Experts of a small language model: a softmax router.
Below are experts of layer 4 (counted from 0) of a mixture-of-experts language model. Rows are named router (the router's row for the expert) and show model dimensions 64-127. Each number is 128 + 32 x the weight over its row's rms, rounded and kept within 0 to 255. Numbers have three digits each.
Before each expert's rows: a language model's description of what the expert responds to. This comes from a sample of Wikipedia text that the model never trained on.

# expert 9
Description: Table cells, sports listings. Pipe separators, colons and cells in sports tables, career listings and squad tables, plus "than" after less and name pieces like Krist-i.
router:149067094113182159126133158070191157108087126151141095184143155095148154154127142152152148148130111179129122145119138147181123154161147156103073092136120123097093152141090119100119141107122108

# expert 33
Description: Of after nouns. "of" after an abstract noun, such as health of, journey of, torture of, plus table pipes and section-heading endings like ==.
router:138127121171120108122128119131139108123128114092095087147173144099145184140109129131182155111147153188183102063106120180103100090143153056093077133138156132088148168171185111189139131115078110

# expert 41
Description: Second words of proper names. Second word of multiword place, club and organization names after a city word, such as Nottingham Forest, Toronto Star, Birmingham City.
router:181114151077128190165108134149140095170170111215126078105158115116116134115111098126174122111150080114149134070126084176097181082098099102139135136174132124151090189190144115141124114082141137

# expert 49
Description: Surnames and "known for". Surname pieces after first names, such as Thompson, Mac-pher-son, Vitt-or-io, and "for" after "best known".
router:100122107124149129131131110179169121141107130046151156087152160179128123131120129151100144152070130191102143159123094151157110195101156111138148133114073074121091089135123116141144166136067132

# expert 60
Description: Determiners and object nouns. Articles and possessives after verbs like made, joined, took, such as the, a, his, and the noun age in census or death notes.
router:113174133107151121133110162154161113131148134090170148176184195102126088091132141134124090123172142127142125127110102164185177131151165122105148156033182178176125131075119136081119166110184090

# expert 13
Description: Commas in lists, clauses. Commas ending list items, clauses or place names, such as "Treasurer, Minister", "Caguas, Puerto Rico", plus "between", "either", "whether".
router:125166181055121140099170146089140151146130136107143152141145117158155141107148123118136140098116135109141131141149136134151130154167142068171198157133138072152130096091144083200148146109095191

# expert 38
Description: Media and chart nouns. Nouns in TV, music and sports articles, often heading-like, such as following, listing, Production, chart performance, season, Award, data.
router:119098153145135137108204091145131073120194120083104120146101117106117055126125118109140171110156092136102139181100180098187078128156131143142110200075193158161185207061094110126171132133134109

# expert 45
Description: Mid-word name pieces. Second pieces of proper names and words after a short first piece, like Der-ry, Ab-ove, Ne-hem-iah, plus table rule rows and "of".
router:119162129132092138128131149116158156180125083194131084117165158172106152115149151110112101170108167141161101151180155207124124130076126105122120166147141164091071109211121077150093122133197153

# expert 10
Description: Word-final name pieces. Last subword pieces of names and places, usually before a comma, line break or pipe, such as Hiale-ah, Sadle-ir, Madele-ine.
router:113074138114119126159119093123186153212174143122111100152081077105104124166167103142100127131089126226165155131113140115097107135161086125117167147127142140171187161106174118126057185163128132

# expert 40
Description: Word-ending suffixes. Verb and noun endings attached to stems, such as -ed, -ing, -ates, stand-up, Pok-é-mon, deleg-ates.
router:080129138083133169161114117122138082170077094090116221123111116150108140115116132141135136141127135108136158167159064110100120188135111127165145151115184138179119105174168139109136093133140070

# expert 54
Description: Film credits and roles. Credit words in film, TV and book articles, such as directed, Produced, Written, Succeeded by, and in or of after character or series.
router:099102162110189106061167097124149091073148172123131159127141181098097121145113117108205158099121131130177162138152117169237143132099143154066145126111131178138156135148093091118128114159110174

# expert 32
Description: Words after color adjectives. Second word of names beginning with Black, Red, Green, White, such as Black Legion, White House, Greenwich, Greenlight, plus frequent "the".
router:083176108144091102191099096151157180147117113128103112092127098141114123144114140091131149132086189137156167160152080109129119157133171123189150190054097122177123127113180114068122120125077157

# expert 47
Description: Name middles and infobox fields. Middle syllables of South Asian, Slavic and Spanish names, such as Chak-rav-arty, Guama-res, B-art-olomeo; plus infobox labels like Education.
router:135152202119145090136139162190073162161204106147147178126151126125109122122146139098145059118119123105113125143099144129077155060156024185153155127141174130166203079145145106052081154164125096

# expert 23
Description: Foreign name endings, table cells. Later pieces of Dutch, Danish and Arabic names after ij, el or j, such as Midtj-yl-land, Dij-k, Hij-az; plus numbers in curling sheets.
router:167169130139129135074109108138159178140122174143183087098082071158154107110151102142163173081101126139120149106125110123113177126160190095120137084031172141123119124133131135124123111178160062

# expert 61
Description: Commas after kin nouns. Commas after "his father", "son" or a noun phrase before an appositive or clause, plus section-title words such as "statistics", "cities".
router:038117129102163109114152146111120100120114205142098099123131163044119132130090185142151147106104121086137137117090151184167175122082154098110124131150148143106099132154135132118133123158109164

# expert 50
Description: Nationality and country words. Second parts of country, nationality and political names, such as African American, New Zealand, Sri Lanka, British Columbia, Republican, Democrats.
router:110135125169102079130108090075107147162130074154099086159119141157135095103157146132127094146131152093196167181127155111139125155127152109104137206141141148182145108150171197103125129123072097

# expert 26
Description: Academic institution names. Prepositions and name words in school and institute names and job titles, such as "School of", "works by", Sciences, Institute, Treasurer.
router:093140114102151079163128084105148116093172105148188141168137192105096138183097175109148112123140149183154115140112178119138139124108120124086132118145152089104084080131120167153078165119144158

# expert 24
Description: Degree adverbs and word pieces. Degree words such as rather, very, too, so, and spaces before numbers, plus mid-word pieces like crowdf-und-ing and inter-vent-ions.
router:199121166133093179127134169168042110146124203157126096124119080139152133131157104144150146140139032099071141165169144083134130054179153195110125133075146105079141138111139190098125158102127107

# expert 46
Description: Line and section starts. Paragraph breaks, list dashes and section words like History starting lines, often in infobox or biography layouts, plus He/His openers.
router:145145076111113157117072098131152083131147082167135106141188163099180089187142135122108117118120188167154128098122166150184114097142125125109136085112091097088120164075124089090138128103116130

# expert 18
Description: Name fragments after first parts. Second or later pieces of surnames and place names, especially after Van or a first name, such as Van Hol-sbeeck, Kö-pp-en, Zheng-zhou.
router:076137158112174136128133135128177161130097119146091149136136139141134119164130144072057132160076070132091134133109164168070110108113131168129091105100153116143164143135140134170112161054123105